Weights of a small mixture-of-experts language model, trained from scratch on English Wikipedia.
Size: 8 layers, width 256, vocabulary 4096.
Training: a variant of SOAP for the experts, 404M tokens, 5853 steps.
Below are experts of layer 3 (counted from 0) of a mixture-of-experts language model. Rows are named router (the router's row for the expert), down (a neuron's output weights, with its number) and show model dimensions 0-255. Each number is 128 + 24 x the weight over its row's rms, rounded and kept within 0 to 255.
Before each expert's rows: "comes before" lists some tokens at least twice as common just after its tokens as in all text. This comes from a sample of Wikipedia text that the model never trained on. Tokens count by the router's weight.

# expert 8
comes before: " the", "-", " ", " a", " his", " \""
router [119 155 124 137  96 124 114 111 139 124 115 179 156 136 157 100 109 138 151 124 145 139 164 117 122 113 129 107 143 112 150 143 124 103 103 158 105 174 175 150 120 126 195 162 142 172 100 137 158  98  77 115 175 105 137 109 121 117 141 147 111 109  84 117 115  94 124 122 114 150 154 128 162 127 167  84 168 121 103 126 125 132 109 143  85 105 146 166 116 140 136 135 140 121 125  71  84 106 131 120 116 116 169 105 136 170 122 118 134 116 160 126 116 142 150 141 116 153 116 144  92 159 124  85 117 142 132 119 126 118 132 100 109 120 150 138 124 159 131 121 103  97 137  96 125 153 100 118 123 107 160 137 102 157  84 126 129 139 100 135 138 154 101 108  91 115 120 120 146 139  95 109 102 148 150 116 120 120 122 149  66 152 159 173 202 114 120  68 120 172 123 146  97 143 129 126 158 138 126  83  87 149  93 105 147 101 100 147 156 154 163 117 110 126  87 100  86  89  96 141 131 158 142 110  99  99  96 135 107 128 117 122 124 135 107  86 126 116 147 109 135 120 143 132 115 152 132 149 131 104 113 145 105 167 160 108]
down7 [ 87 111 160 105  88 127 172 123  97 169 156  98  73 113 162 169 118 135 170 134 128 110 153 133  86  98 148 164 122  99 110 129 126 108 109 144 160  75  98  89 153 138 149 111  63 128 121 138 135 104 112 135 141 175 107 105 129 111 154  80 100 146 116 139 121 131 155 138 121  73 122 129 129 102  95 100 127 123 108  96 143 141 132 146 143 124 142 140 118 153 112 141 111 135 134 156 139  97 136 104  93 149 147 149 141 146  93 123 149  81 166 133 138 157 145 127  97 125  69 139 113 135 138 122 131 142 128 110 116 155 133 118 105 123  84 147  99 165 117 110 129 160  95 118 110 134 168 139 170 143 131 161 156 145 138 130 106 124 124 120 161 131 149 131 120 102  99  82 121 148 133  95 118 134  90 130 178 157 125 108 141 111 143 126 101 148 179 154 135 104  85 148 178 123 107 130 136 132 152 150 107 119 117 134 113 139 133 143  94 146 156 132 136 162 113 151 112 145 112 117 169 136 152  78 120 152 191 144 111  84 146  95 117 105 119 131 137 138 103 164 136 126 146 117  81 111 124 106 128 137 126 111 152 182 109 100]
down8 [145 105 141 160 167 128 126 149 155 168 117 138  97 100 140 114 118  80 163 125 117 163  73 142 122 146 174 143 166 115  89 152  80 114 124 126 161 110  89 124  90 149 142 132 140 124 132 180 125 180 143  99 108 164 129  90  97 128 130  68 114 122 106 142 158 111 151 105 113  64 104 119 118 107 118 140 135  75 140 113  95 165 128 148 143 133 110 133 140 167 174  88 170 135 140 134 121 112 129 119 142 137 126 143 111 182 184 151 121  87  99 122 143 147 133 120 119  68  95 147 134  92 102 132 107 149  94 106  99 113 165 101 116 111 122 142 121 100 113 154 143 117 162 126 133 120 189 111 149 147 132 139 118 134  93 106 116 122 136 124 141 131 107 101 124  94 147 103 120 175 112 163 133 121 108 157 137 117 149 156 152 111 116 126 144  92 105 152  90 161  93 157 141 128 151 128 115  82 118 117 121 131 118 141 138 129 133 138 121 140 117 103 115 143 136 149 144 133 123  97 116 111 157 135 125 143 115 138 129 127 164  82 120 114 142  54 102 114 104 119 126 132 114 107 139 109 141 134 136 133 155 143 189 112 115 149]
down9 [110 143 108 125  66 107 107 105 156 157 124  93 101 108 167 112 127 194  99 133 166 123 140 154 156 104 126 132 150 113 169 103 133 132 118 107 157 130 162 106 117 142 179 175 169 139 125 147 111 147 134 118 126 138 129 131  99 116 145 149 139 102 117 136 148  78  88  98 115 145  93 146 154 134 123 110 112 122 192 109  93 112 100 101 138 149 126 116 103 163 138 176 144 108  99 134 124 139 125 156 132 112 124 115 149 130 123 144 167 137  92 149 101 137 110  89 118 124 124 128 123 149 152 149 156 103 147 124 129 118 121 144 138 139 105 140 110 156  82 141 118 127 132 110 107 153 106 129 150 163  99 163 116 146 120 150 125 129 135 146 143 113 165 159 141 170 133  93 150 117 156 163 140 113 141 104 112 143 141 162 120  89 147 112 135 133 174  95 143 129 105 126 124 118 146 143 136 132 136 123 135 157 168 136  85 133 153 162  76 185  85 140 164 149 108  89  87 106 132  60 165 131 117 113 148  95 140 154 133 141  95 107 128 108 159 125 128 185 111 110 131 109  70 130 119 109 142 130 153 152 164 156 131  99 159 139]
down10 [172 146 140 172 114 118 101 141 180 124 164 141 123 123 124 111 113 135 139 130  81 135 123 125 112 129 139 130 145  96 161 108 131 130 126 106 170 129 152 108  78 150  96 184 170 105 128 129 122 119 134 124 152 129  92 101  76 141 165 154 139 159 125 141 133 112 192 151 167  86 110 109 109 151 154 107 154 152 109 129 112 141 153 151 111 111 106 199 121 143 124 155 124 113 106 117 137 104 156  80 110 132 145 146 106 137  95  96 144  89 127 130 128  91 106 123 153 112 138 142 136 113 157  99 134 131 137 151 128 138 117 117 117 100 139 105 103 130 140 156 164 138 108 136  90 150 121 136 120 131 140 111 128 100 141 115 107 109 167 149  63 166 114 134 121 173 139  78  82 117 124 113 153 133 115 154 122 122 101 151 136 150 129 132  99 137 131 155 130 118 124 145 105 155 120 165 120 156 167 144 162 125 193 103 117 122  82  85 108  95 118 135 146  93 139 142 130 111 131 146 110 124 179  85 143  98  74 133 122 135 100 110 141 180 142 179  98 112  90 156 137 157 120 123 112 130 161 134 121 135 122 136 161 131 133 134]
down11 [135 134 146 105 144 131 129 140 123 148 108 114 118 137 167 139 113 123 119 125  80 143 115  90 131 146 114 128 162 103 117 142 138 150 165 142 153 121 114 138 115 110  87 139 172 125 183 135 161 117  92  99 127 159 110  95 120 118 151 150 113 109 123 154  95  99 147 117 172 122  73 113 114 106 151 130 153 125  77  82 106  95  96 134 118 115 130 122 104 154 118  91 102  99 150 130 186 128 109 174 136 114 166 126 147 121 163 157 138  86 177 116 129 116 153  99 158 150 131 175 132 133 140 136  93  93 138 133 122 107 104 113 114 150 153 117 111 177  65 145 117 127 145 141 144 113 147 152 150  89 131  81 117 123 124 144 117 153 196 118 145 150 111 133  67  92 163 133 144 126 125 106 104 155 166 108 108 160 143 140 141 117 123 129 141 113 149 129 136 144 159 103  89 137 130 152 133 152 126 126 114 125 166 116  63 114 139 120 110 125 122 104 176 101 103 147 155 132 113 168 121  97 126 133 105 136 101 134 147 147 127 144 142  88 120 173  80 136 142 112  95 116 180 118 129 115 142 149 153 159 140 153 118 102 144 141]
down12 [133 124 144 138 119 115 193 162 143 108 169 165  94 136 111 173 132 154  98 128 115 119 129 119 167 104 146 111 121 136 159 133 125 128 160 129 116 139 178 138 133 116 126  98 139 148 176 107 139 149 118  74 127 144 147 123 158 139 162 125 119  89 131 137  95 159 122 202 129 159 132 113 128 128 131  88 137 175 105 135  96 135 136 172 150 153 110 138 111 163 140 176 144  91 115 101  89 125 137 125 145 135 173 130 114 110 138 156 122 104 148 165  73  91 134 131 121 154 110 111 151 120 113 130 133 131 128 118 132  92 108 123  73 114  59 152 141  83  65 139 166  97 127 150 123 153 105 112 160 116 135 120 137 135 140 130 144 113 152 147 122 149 137 133 130 149 121  99 117 119 128 124 129 120 151 161 116 112 132 160 117 115 127 131 102 143 118 138  87 127  73 141 112 130  95 148 132 152 150 145 191 132 116 147  80 145  85 125 141 126 145  90 164 118 110 201 127 101 132 143 159 121 111 127 110 125 119 106 123 105 102  94 142 128 106  98 111  91 101 153  92 113 162 103 151 150 139 141 112 153 118 140 120 147 142 138]
down13 [139 101 103 101 119 154 161 128 127 155 115  83 137 155 134 114 158 112 127 130 134 152 154 118 116 117 142 136 116 143 162 120 102 100  68 113 122 112 137 143 142 165  89 165 108 146 177 118  87  76  83  71 138 141 141 132 124 124 138 129  92  75 136 117 106 131 150 112 123 108 120 146  98  98 121 120 144 140 126 128 115 140 152 135 122 147 101 124  91 130 101 134 114 114 138 139 143 142 142 145  78  97 160 120 134  97 122 149 103 113 113  85 179 127 127 113 132  84 183 147 135 176 132 147 161  80 124 110 121 154 163 175 139 115 125 158 106  94  74 140 157  85 131 106 145  97 111  96 113 136 109 120 116 108 127 136 132 183 108 132 114 134 143 109 119 135 146 131 134 101 118 136 144 134 145 138 154 172 149 187 185 155 126 116 110 147 145 130 171 103  98 119  94 146 115 155 183 112 144 170 155 140 112 121  92 133 121 141 107 121 151 113 114 110 158  92 116 124 104 108 100 123 154 118 152  99 148 136  97 108 162 135 125 107 140 133  68 106 136 115 132 130 151 118 144 135 113  71 171 119 129 161 134 118 129 115]
down14 [149 174 103 155 154 166 133 114 125 104 159 120 144 133 142 167 125 139 103 127  99 101 125 174  89 128 106 119 156  93 166 194 150 113  91 113 114 140 155 167 115 130 168 137 115 117 117 108 125 139 135 120 139 139 104 123 141 129 122 140 159 140 135 110 141  93 148 152 160 119 132 126 116 159 161 162 134 121 145 131 161 126 144 127 125 132 118 180 147 182 106 137 112 102 194 138 181 176 180 149 117 107 152 102 125 121 140 111  90 142 136 102  90 119 123 151 110 105  97 115 119 128 197 139 163 153  92 118 133 142 117 129 138 117 136 120 133 159 111 107 146 132 136 138 113 154 165 142  86 133 138 133 144  86  79 176 104 105 124 149 117 148 106 134 146 100 122  85 106 127 139 105 154  87 126 176 112 127 111 162 111 142 129 143 117 153 136 134 149 132 116 149 105 150 130 140  96 105 138 125 149 122 144 113 140 147 148 147 101 105 134 113 182 132 167  95 115 139  94 116 113 111 139 141 121 138 184 126 109  71 116 129 152 162 105 160 134 119 139 130 133 122 147 167 168 121 152 155 131  91  92  81 119  98 139 167]

# expert 0
comes before: "1", "2", "3", "4", "5", "6"
router [134 165 170 165 150 160 112 109 159  94 135 159 135 125 182 128 139 124 126 133 128 176 155 117 145 105 109 120  92 126 132 126 114 122 113 129 130 132 163 117 105 130 144 127 158 126  98  63 169 156 103 158 130 122 116 138  85 116 153  97 130  73 118 134 107 132 144 143 128 150 146 119 143 168 179 126 144 100 134 136  88 124 102 131 108 155 154 123  87 126 135 100 149 148 114 133 129 113 114 107 110 116 121 128 134 130 121 109 149 153 160 139  93 154 150 159 113 150 183 132 147 117 132  79 105 122 136 134 134 128 154  87 114  92 146 144 124 221 116 168 118 175 125 110 147 130  61 119 126 129 114 148 119 148  98 108 152 104 148 131 126 125 138 129 110 150 121 127 142 121 113 106 125 149 128 119 120 106 121 163 108 125 135 121 170 119  92 150  74 166 111 167 107 101 148 105 141 147 113  73 107 127 128 127 117 104 129 105 152 129 127 134 104 126 111 116 129 121 135 108 151 108 166 108 100 128 147 154  50  87 105 158  86 150 138 120 134 131 139  57 178 159 145 108 105 125 130 159 158 127 119 123 134 135 111 120]
down14 [128 119  83 141 109  89 154 136 136 117 128 110 115 159 129 142 125 121  99  91 133 180 143 153 157 130 165  93 120 160 118 141 126 174 133 103 159 171 136 145 123 149 134  92 108  98 113 128 151  96 127 105 131 145 100 153  78 157 156 141 147 122 111 136 111 160 164 108 154 127 131 106 115 149 150  99 136  89 129 136 163 164 126 184 113 163  65 122 112 106 120 128 113  93 117 128 139 167 106 140  84 166 161 119 115 143 122 120 137 100 121 134 119 179 161 150 112 139  89 138 115 128 160 186 155  97 115 117 164 121  84 142 171 101 132 125 128 146 134 158 124  91 106 148  88 118 123 175  88 121 167  96 108 116 145 102 112 176 141 187  93 127 109 105 114 148 145 142 120 117 154 122 124 156 143 154 156 110 138 111 126  98 140 126 117 132 128 142 159 120 111 125 134 104 122 135 129 163 129  81 108 106  76 109  91 108 152 115 148  89 132 138 109 160 157 112 138 126 142 123  97 153 101 145 170 177 120 113 103 129 206 122 146  96 134 127 124 112 119 144 109 127 119 147 119 147 140 143 132 144 105 126 116 142 113 134]
down15 [108 125 168 133  85 144 105 179 137 109 119 136 146 144 111 121  91 119 139  92 107 165 154 166 115 157 125 142 123 187 127 121 117 131 142 112 136 102 141 113 172  73 149 163 121 140 128 128  89 151 138  96 109 144 136 137 143 112 106 140 123 120  98 138 125 101 125 149 136  75 157 163 135 174 134 131 142 158 130  95 128 145 132 159 138 126 120 116 113 146 116 141 125  77 182 145 138 116 150 154 150  97  96  99  99 104 135 146 129 125 128 132 157  90 109 163  57  85  92 163 126 158 114 154 108 145 154 121 127 148 130 170  88 119 132 125 105 104 101 127 146 123 111 153 132 157 167 152 152 122 154 128 125  96 135 132 121 116  97 133 115 138 101 105 145 138 107  92  75 128 162 140 111 123 101  90 136 144 172 117 130 145 141 106 132 147 134 133 176 136  96 110 132 139 115 126  91 130  86  92 112  97  78 118  83 133 131 141 117 141  98 145  80  81 114 130 150 142  85 123 120 107 145 100 132 108 156 135 128 143 147 145 143 169 104  97 140  90  84 111 146 129 108 138 126 102 147 142 104 122 109 105 112 181  84 132]
down16 [164 129 107 135 123 150 129 132 124 132  88 110 145 171 159  88 132 111 148 125 120 135 118 120 120 141  58 126 136 128 121  97 168 113 112 117 116 166 129 117 120 157 136  84 120 127 139  95 144 139 114  78 175  95  89 129 160  94  92  65 164 131 143 154 146  85 163 125 158 124  80 147 127 151 136 106 145 119 103 140 119 127 136 157 160 139 123  88 140 110  82 114 134 160 128  86 185 170  96 126 159 127 157 123 121 164 145 122 100 118 130 102 126 123 131 177 124 123 105 156 101 155 135 110 182 128 126 106 113 154  99 168 128 127 125 120  76 157 122  98 143  81 104 103 128 100  97 101 123 159 142  91 164 153  91 142 146 130  62 140 134 118 134 136 129 105 148 113 101 159 126 136 111 122 118 158 149 145 151 121  99 133 152 127 136  70 132 133 125  98 150 117 123 107 136 141  85 137 122 149 118 122 108 120 152 128 143  89 152 165  84 131 125 156 144 128 122 154 119 119  99 110 120  96 134 103 171 111 108 116  92 119 119 125 124 133 135 142 132 125 129 111  52 150  88 124 110 142 146 108 139 158 119 126 136 146]
down17 [111  73  95 131 118 138  92 179 134  79 138 138 137 137 137 121 132 135 147 138 114 113 102  90 142 138 146 128 142 101 121 145  95 102 113 114 143 122 129  94 106 149 118  98 114  77 138 137 133 112 140 118 172 106  98 135 107 101 185 139 113 143  96 110  80 133 150 126  98 171 112 144 146  98 150 112 119 117 145  97 117 163  95  79 152 169 123 164 141 155 135 140 131  86 164 122 132 129 143 121 130 141 150 102 106 145  94 113 120  95 170 130 114 156 116 130 136 123 142 168  81  93 142 124 152 141 117 124 120 106 106 132  99 164 115 115 131 102 150  88  98  96 112 177 120 145 128 129 130 107 170 137 146  95 143 109 128 164 152 124 161 132 107 147 170 123 137 151 105 121 118 103 142 147 142 133 110 111 126  74 164 193 128 135 149  99  76 149 112 156 108 130  87 137 149 100 127 110  95 115 136 104 133 105  76 176 126 119 144 123 154 121 187 127 102 176 113 118 123  93 107 150 139 150 101 150 116 128 119 123 173 125 101  92  99 118 128 150  90  92 137 122 101 174 123 132 110 137 143  96 126 112 155 101 124 130]
down18 [118 112 116 127 151 128 130 110 113 107 184 144 125 122  76 142 142 147  84 123 107 122 139 121 114 144 118 107 140 111 162 161 103 127 104 100 132 123 156  97 155 146 164 114 123 136 111 122 110 176 141  81 148 102 162 101 142 107 168 110 139 112 126 100  97 132 142 155 197 159 159 111 124 126 118 123 107 193 113 122 149 136 148 126 137 107 118 130 150 133  84 155 137 128 113 126 149 122 132 159  62 113 118 135 146 144 121 110 119 119 141 121  94  99 104  99 143 113 149 161 144 130 136 143 129 174 132  80  74 136  56 140 121 122 171 112 130 111 113 127 110 133 180 122 139 143  97  98 150 132 146  98 210 108 110 125 149 123 154 148 130 154 130 139 188 167 149 142 147 114 103 144 122 145 164 115 132 134 151 121 154 124  85 118 107 142 108 117 122 137 118 135 129 103 111 100 175 122 104 110 122 116 133 126 112 104 118 121 160  83 154 134 144 146 150 167  86 110 158 148 143 109 129 155  79 138 139 134 141 155 113 134  84 105 118 153 148 102 158 133 169 124 150 128 156 125 119 143 138  89 110 110 112 145 118 183]
down19 [160  82 123 139 133 133 138  93  91 151 166 108 138 127 158 134 121 108 162 131 133 131 125 106 146 120 103 112 109 114 102 144 118 148 159 115 151 122  87 143 106 168 102 123 108 113  84 134 132 126 128 149 122  90 123 160 113 180 118 132 156  83 109 154 160 125 149 106 161 177 122  34 132 144  82  88 142 132  95 134 135 117 114 132 127 113 152  95 131 118 161 122 138 127 120 164 105 138 110 105 161 118 148 157 136 125 117 120 118 131 176 113  79 126 127 164 155 148 116 174  83 155 142 150 108 107  98 172 102  79 127 129 132 106 124 111 185 145 125 125 104 137 120  83 123 120  75 135 159 158 124 131 126 159 150 162 132 138 122 101 101 117 116  79 117 117 154 137 148 107  79 120 138 118 127 111  97 104 131 135  85 113 106 167 159 143  89 145  92 176 112 159 170 123 114 123 141 147 129 135 124 147 146 138  86 145 137 129 169 136 146 137 154 110 107 116 100 130 116 129 112  66 142 141 165 117 111 156 111 135  77 135 114 121 131 134 114 128  91 107 119 125  95 122 124 139 131 104 171 108 136 103 126 149 121 130]
down20 [ 67 103 152 138 149 111 122 133 112 154 128 147 126 150 164 107 147 145 129 122 119 130 114 119 190 165 145 102 131  92 159 129 123 136 112 116 116  88 114 113 130 142 111 160  96 139 136 168 107 114 129 131 139 160 114  95 132 121 107 141 137 109 102  89 166 144 160 105  91 120 133 177 173  78 141 118 106 134  72 153 148 150 158 162 147 111 116 146 121 123 139 108 119 112 103 130 155 124 159 123 128 117 158 125 126 126 101 114 160 143 118 105 143  90 167 147 148 130 119 122 143 143  93 110 125 111  90 121 107 129 102 137 129 154 143 137 112 161 139 175 124 143 119 102 169 130 142 125 172 139 140 106 165  89 198 111 136 146 126 116 159 133 113 128 106 119 108 166 129 148 149 119 165 113 126 140 130 117 112 162 170 191 129  71 166 144 150 161 132 110  81 126 117 133 101 126 167 110  72 153 130 114 113 168 129 138 145 128 108 129 148 142 130 133 153 133 115 113  83 143 165 144 170 134 180 162 149 162 127 119 120  91 104 126 133 153  86 114 139 101 179  91 138 137 116 155 171 138 158 129 126 100 135  93 138 120]
down21 [110 169 122 169 124 122 130 136 122 173 114 107 141  80 136 126 145 144 139 146 156 146 139 126 101 128 133 117 138 163  84 160 139 154 143 141 168  87 102 118 133 103 162  89  78 130 113 118  90 162 173 108  64 147 126 130 116 137 133 136 161 122  99 124 169 157  70 129 147 108  89 142 147 133 132 144 166 169 167 160 133 120 155 125 151 116 173 146 164 138 100 111 119  95  94 116 109 113 113 126 117 122 133  99 128 124 180 150 136 158 136 171  92 139 123 159 100 122 111 119 133 123 127 111 129 133 141 159 134 133 140  80 109 129 157 115 151 168 138 119 147 110 171  82 185 133 122 112 157 134 156 168 109 138 149  97 136 125 140 157 171 138  96 128 151 132 137 127 155 121 151 106 134  94 129 161 102 111 179 156 125 110 127 102 129 137 156 137  77 128 151 101  92 124 167 163 119 111 177 121 118 146 110 103 143 148 130 137 155 166 100 121 132 101 130  89 130  84 154 121 103 140 119 169 132 112 156 128 154 121 160 115 125 159  96 108 126 115 117 142 116 150 148 118  92 157  87 164 128 124 108 137 159 132 130 124]

# expert 11
comes before: "|", ":", " |", "=", "\n", "′"
router [148 157 137 181 141 131 138 135 127 111 149 143 176 162 140 132  85 125 149 148 150 137 127 103 154 151 112 134 134 129 146 138 105 130 122 157 108 151 125 121 146 119 189 143 152 137 126  94 190 138 114 125 132 118  91 123  83 122 144 148 132 101 128 108  86  87 104 140  94 110 143 108 146 164 188  84 118 109 153 118  96 164 100 161  96 165 116 165 146 163 168 122 127 114 112  82 116 132  82 155 112 130 117  99 123 145 137 112 150 108 136 181 127 141 148 111 118 153 127 131 104 125 127  97  99 120 106 108 148 130 165  74  94  98 134 151 136 148 143 163 137 129 141  88 119 140 133 127 133  93 146 126 109 142  66 136 136 112 128 129 158 118 129 110  93 136 116 127 121 146 143 131 156 101 170 160 138 159 137 165  65  98 123 123 132 134 139 113 123 148 135 154 129 128 129 114 125 153 122 112  72 125 117 108 151 142 118 118 132 120 156  81 103 112 120 102 147 116 100 135 170 115 198 113 117 120 121 126  62  98 159 158 121 119 127 107 114 144 137 120  96  87 154 113 153 103 128 140 129 146 179 158  94 131 132 101]
down5 [168 115 153 138 123 149 126 123 132 183 110 122 158 136 126 129 119 174 125  61  86 143 184  87 132 121 144 107 145 120 122 138 134 114 127 146 142 143 146  97 109 107 123 141 149 153  90 117 141 146 101 159 140  93 135 137 103 147 163 116 132 103 126 123 109 150 103 153 133 120 120 160 185 106 147 113 102 123 115 132 146 128 154 156 142 151 125 155 101 140 110  79 168 136 154 135 151  96 158  83 113 129 124  89 141 117 112 104  99  91 164 122 112 123  76 118 126 115 163 105  82 125  72 112 127  79 109 151  97 169 131 126 142 142 105  86 102  92 119 121 168 100 154 126 125 110 104 120 105 120 116 131  98 129  91 154  94  92 109 127 123 157 129 157 144 137  99 138 159 146 127 134 108 121 115 134 113 136  66 105 118 129 111 131 140 129 145  70 110 130 111 110  75 142 118 116 148 133  90 133 145 138 125 126 121 138  85 140 102 141 129 147 176  84 139 137 127 103 168 124 125 122 150 126  87  76 110 125 153 105 151 128 109 156  86 145 148  85 176 129 138 156 147 121 135 142 146 141 117 113 156 161 106 137  81 139]
down6 [132 138 114 128 175 110  86 140 153 195 141 103  88 128 111 124 147 133 135 102 136 149 156 105 170 123 135  98 153 135 143 109 100 145 111 125  86 102 165 105 114 131 119 115 110 124 147 154 164 155 109 129 120 159 154 137  97 174 124 166 150 145  95 132  81 130 144  94  94 121 111 186 113 113 125 153 130 149 144 101 115 119 157  72 146 136 110 131 164  95 109 109 135 111 152 122 111 117 103 126 124 121 134 123 107 144 109 144 136 146 161 150 107 164 148 119 150 109 123 129 119 129 112 149  93  99 162 115  95 142 110 115 148 130 122 137 104 150 165 104 152 111 140 163 111 196  96 107  80 127 113 114 139 133 145 112  78 149 169 113 116 121 101 145 162 112 116 150 167 114 121 113 135 133 123 144 114 143 183 125  92 127 109 114 112 132 119 125 192 182 139 149  93 123 120 133  92 121 105  96 135  95 121 130 171 167 135 166 136 134 153 192 115  93  96 125 115 115 134 130 145 149 131  93 144 147 170 138 130 126 119 124  92 133 149 127 147 105 133 107 169 156 130 133 128 183 144 109 117 123 173  84 117 118 127  96]
down7 [118 178 124 144 132  93 139  69 133  87 115 146 162 131 135 128 142 136 103 127 149 107 130 107 130 134 144 149 164 129 111 131 165 135 136 131 153 189 138 103 163 112 123  82 118 125 124 174 105 118 154 110 157 137  96  81 163 120 131 148 140 119 108 159 106 126 117 147 149 101 126 105 102 103 118 163 110 120 127 117 132 100 173 130  85 137 126 154 175 151 133  89 161 112 116 110 110 136 111 110 115 147 111 119 103 123 133 128 154 129 116 100  90 181 134 115 133 131 112 152 133 147 111 150 109 158 145 147 122 138 145  89 132 121 166 126 161 148 123 109 101 176 155 134 116 110  98 104 134 121 111  95 128 125 102 143 106 146 119 139 110 132 111 149 156 111 178 141 130  69 169 141  98 115 125 143 155 139 103 164  69 129 200 138 100 140 171 111 137 122 131 179 141 138 148 107 129 105 114 104 127 107 132 132 111 162 177 117 134 111 120 154 123 116 123 128 184  87  83 153  91 150 129 122  64  77 153 105 170 146 125 154 111 132 107 134 141 135 120 107 114 125 138  77 115 158 128 156  98 114 116  98 110 134 129 145]
down8 [158 132 125 106 162 137 171 118 112 139 127 134 146 132 146 153 139  89  99 165 130 163 125 151 109 108  86 113 131 114 137  95 113 135 146 154 145 101 168 111  69 119 120 132  80 115 130 150 148 152 151 168 148  95 135 152 108 100 118 133 157  96 132 132 175 156 117 145 136 144 121  94 134 105 119 111 132 128 122 129 137  74 118 142 119  70 113 142 152 150 127  65 135 120 128  90 129 134 180  90 145 163  99 116 119 158 172  89 107 145 121 104 104 112 118 128 106 115 149  82 108 140 147  77 129 130  78 123 135 148  67 153 117  79 139 114 130 131 134 131 132 103 186 116 109 152 106 112 122 145 133 151 113 140  96 135 133 117  94 144 128 154 186 154 116 108 125 154 101 110 123 154 129 135 143 131 113 146 108 143 100 123 122 128 119 103 112  90 133  92 147 144 137 149 107 110 153 123 128 162 115  87  90 156  92 153 150 157  92  62 109 102  81  72 135 114 133  98 146 115 157  90 146 114 144 111 127 128 152 122 124 140 104 104 115 112 169 167 142 107 123 144 107 125 159 115 157 112 138 132 111 101 137 132 133 147]
down9 [146 153 138 106 158  60 125 147 114 141 140  81 156 120 134 109 140 134 108 114 124 108 140 121 104 129 148 150 129 130 139  93 117 113 143 137 159 157 128 176 122 161 150 146 126  95 134  96 146  83 125 143 122 143 112 123 159 121 104 171  99 144 137 140 132 113 105 162 124 144 104 152 116 137 147  88 124 132 118 121 100 148 103 133 145 129 124 143 137 133  90  81 110 135 114 169  92 137 126 117 119 152  97 128 129 127  91 109 102 103 131 134 163 118 126 182 125 132 107 114  94  90 124 141 165  79  95 109 108 182 144 155 175 134  63 109 145  92 145 138 135 105 148 158 145 131 144  83 142 158 132  96  91 116 135 101 157 103 183 176  80 123 150 126 100 111 134  88 134 108 107 192 102 110 129 151 145 112 185 139 125  93 127 149 108 129 149 160  72 111 107 140 139 154 130 111 127 101 103 107 126 149 152 142 125 135 120 117 139 124 130 152  87 137 104 127 116 113 112 135 111 132 129 100  99 130 162 114 117 154 101  86 145  86 156  94 105 160 121 143 145 111 164 150 161 171 121 102 129 143  90 104 111 105 127 138]
down10 [ 98 132 148  81  92 160 110 131 112  90 121  82 127 131 112 116 122 131 129  98 139 176 106 123 150 149 105 136  83 134 131 135 102 167 107 174 134 132 133 119 147 157 144 110  85 106 108 123 104 116 153 140 126 124 150 118 162 143  97 161 131 143 147 153 115 153 155 103 118 169 156 119 117 105 103 148 136 152 130 124 138 106 127 191 147 125 163 118 106 136 126 175 104 106 112 131 130 114 102 134 143 138  83 116 147 117  96 124 145 155 125 142 156  92  81  93  89 170 123 163 174 113  98 143 138 143 102 168 116  91 161 155 117 104  93 112 149 190  81  93 166 142 132 112 112  97 184 141 123 123 108 120 126  97  96 128 153 161 111 159  93 144 141 131 147  84 111 131 166 122 137 142 143 148 125 125 146  95 157  93 147 119 126 114 136  87 123 104 143 103 133 140 100 153 104 128 121 138 156  79  99 175 110 132 124 110 141 132 101 100  99 108  97 117 115 165 156 139 136 130 125 125 145  92 100 153 150  86 147 138 166 128 103 113  80 123 131 140  94 126 121 129 137 168 157 139  89 124  96 128 133 147 111 100 118 105]
down11 [106 124 128 183 173 183 138 129  92 135 100 162 108 129 146 138 119 133 152 117 132 147 139 114 123 155 155 127 122 123 140 100  89 156 160 132 166 131 111 142 131 141 143 111 119  80 134 134 101 150 166 112 123 110  86 104 142  91  86 150 116 149 158 145  97 144 126 156 141 108 137 131 161 150 108  98 159 131 157 125 136  70 112 117 126 126 121 129 142  93 134 152 162 121 146 131 135 123 146 105 126 141  94  37 132 121  95  98  80 157 153 159 144 135 142 133 110 172 165 102 103 100 120 163 139 117  94 144 110 122 146 117  98  94 134 141 159 127 114  89 158 119 133  99  96 134 147 120 129 165 108 116 139 131  81 123  92  99 133 162 105  87 167 125 137 155 132 125 163 115 150 172 143  88 105 139 118 118 135 103 104 173 121 142 101 138 167 115 143 149 136 114 143 149 126 113 141 111  83  92 129 163 103 133 108 117 176 132 146 113 130 122 134 116 126  86 123 172  91 150 161  87 134 117 115 137 118  88 164 106 131 130 160  93 139 150 121 131 105 129 133 145 146 125 149 139 110 122  96 111  97  96 127 176 167  98]
down12 [129 137 137 112 130 107 120 119 112 150 160 104  98 103  91  96 103 103 113 106 112 125 110 156 132 121  89 169 169 127  92 133 141 128 131 145 138  98 130 110  78 123 109 114 132 143  71 122 122  81 111 122 115 148 131 110 132 118 192 166 150 154 111 152 118 125 126 110 134 148 130 147 175 160 134 152 120  99 149 122 118 145 123 146 103 117 147 144 153 129 170 125 146 105 111 159 140 153 107 133 126 125 118 106  98 100 159 137 158 161 116 116 119 122 123 119 139 157 130 148 142 132 165 126 116 140 149 101 122  97 118 157 116 124 118 183 138 105 134 124 174 114  87 183 141 156 156  97 134 103 136 110 120  96 128 150 107 157  99 106 102 165 103 144 146 115 144 139 154 195 167 139 166 146  44 126 167 143 132 157  77 145 128 139 124  85 128 164  86 124 141 107 134 128  94 154 139 103 143 138 144 153 131 135 137 137 131 125 122 146 116  93 131 156 132 122 112 118 119 168 119 159 143  97  93 119 137 129 116 132  51 123 119 128 155 145  61 146 107 122 111 158 106  94  89 129 144 128 139 112 167 144  83 124 140  93]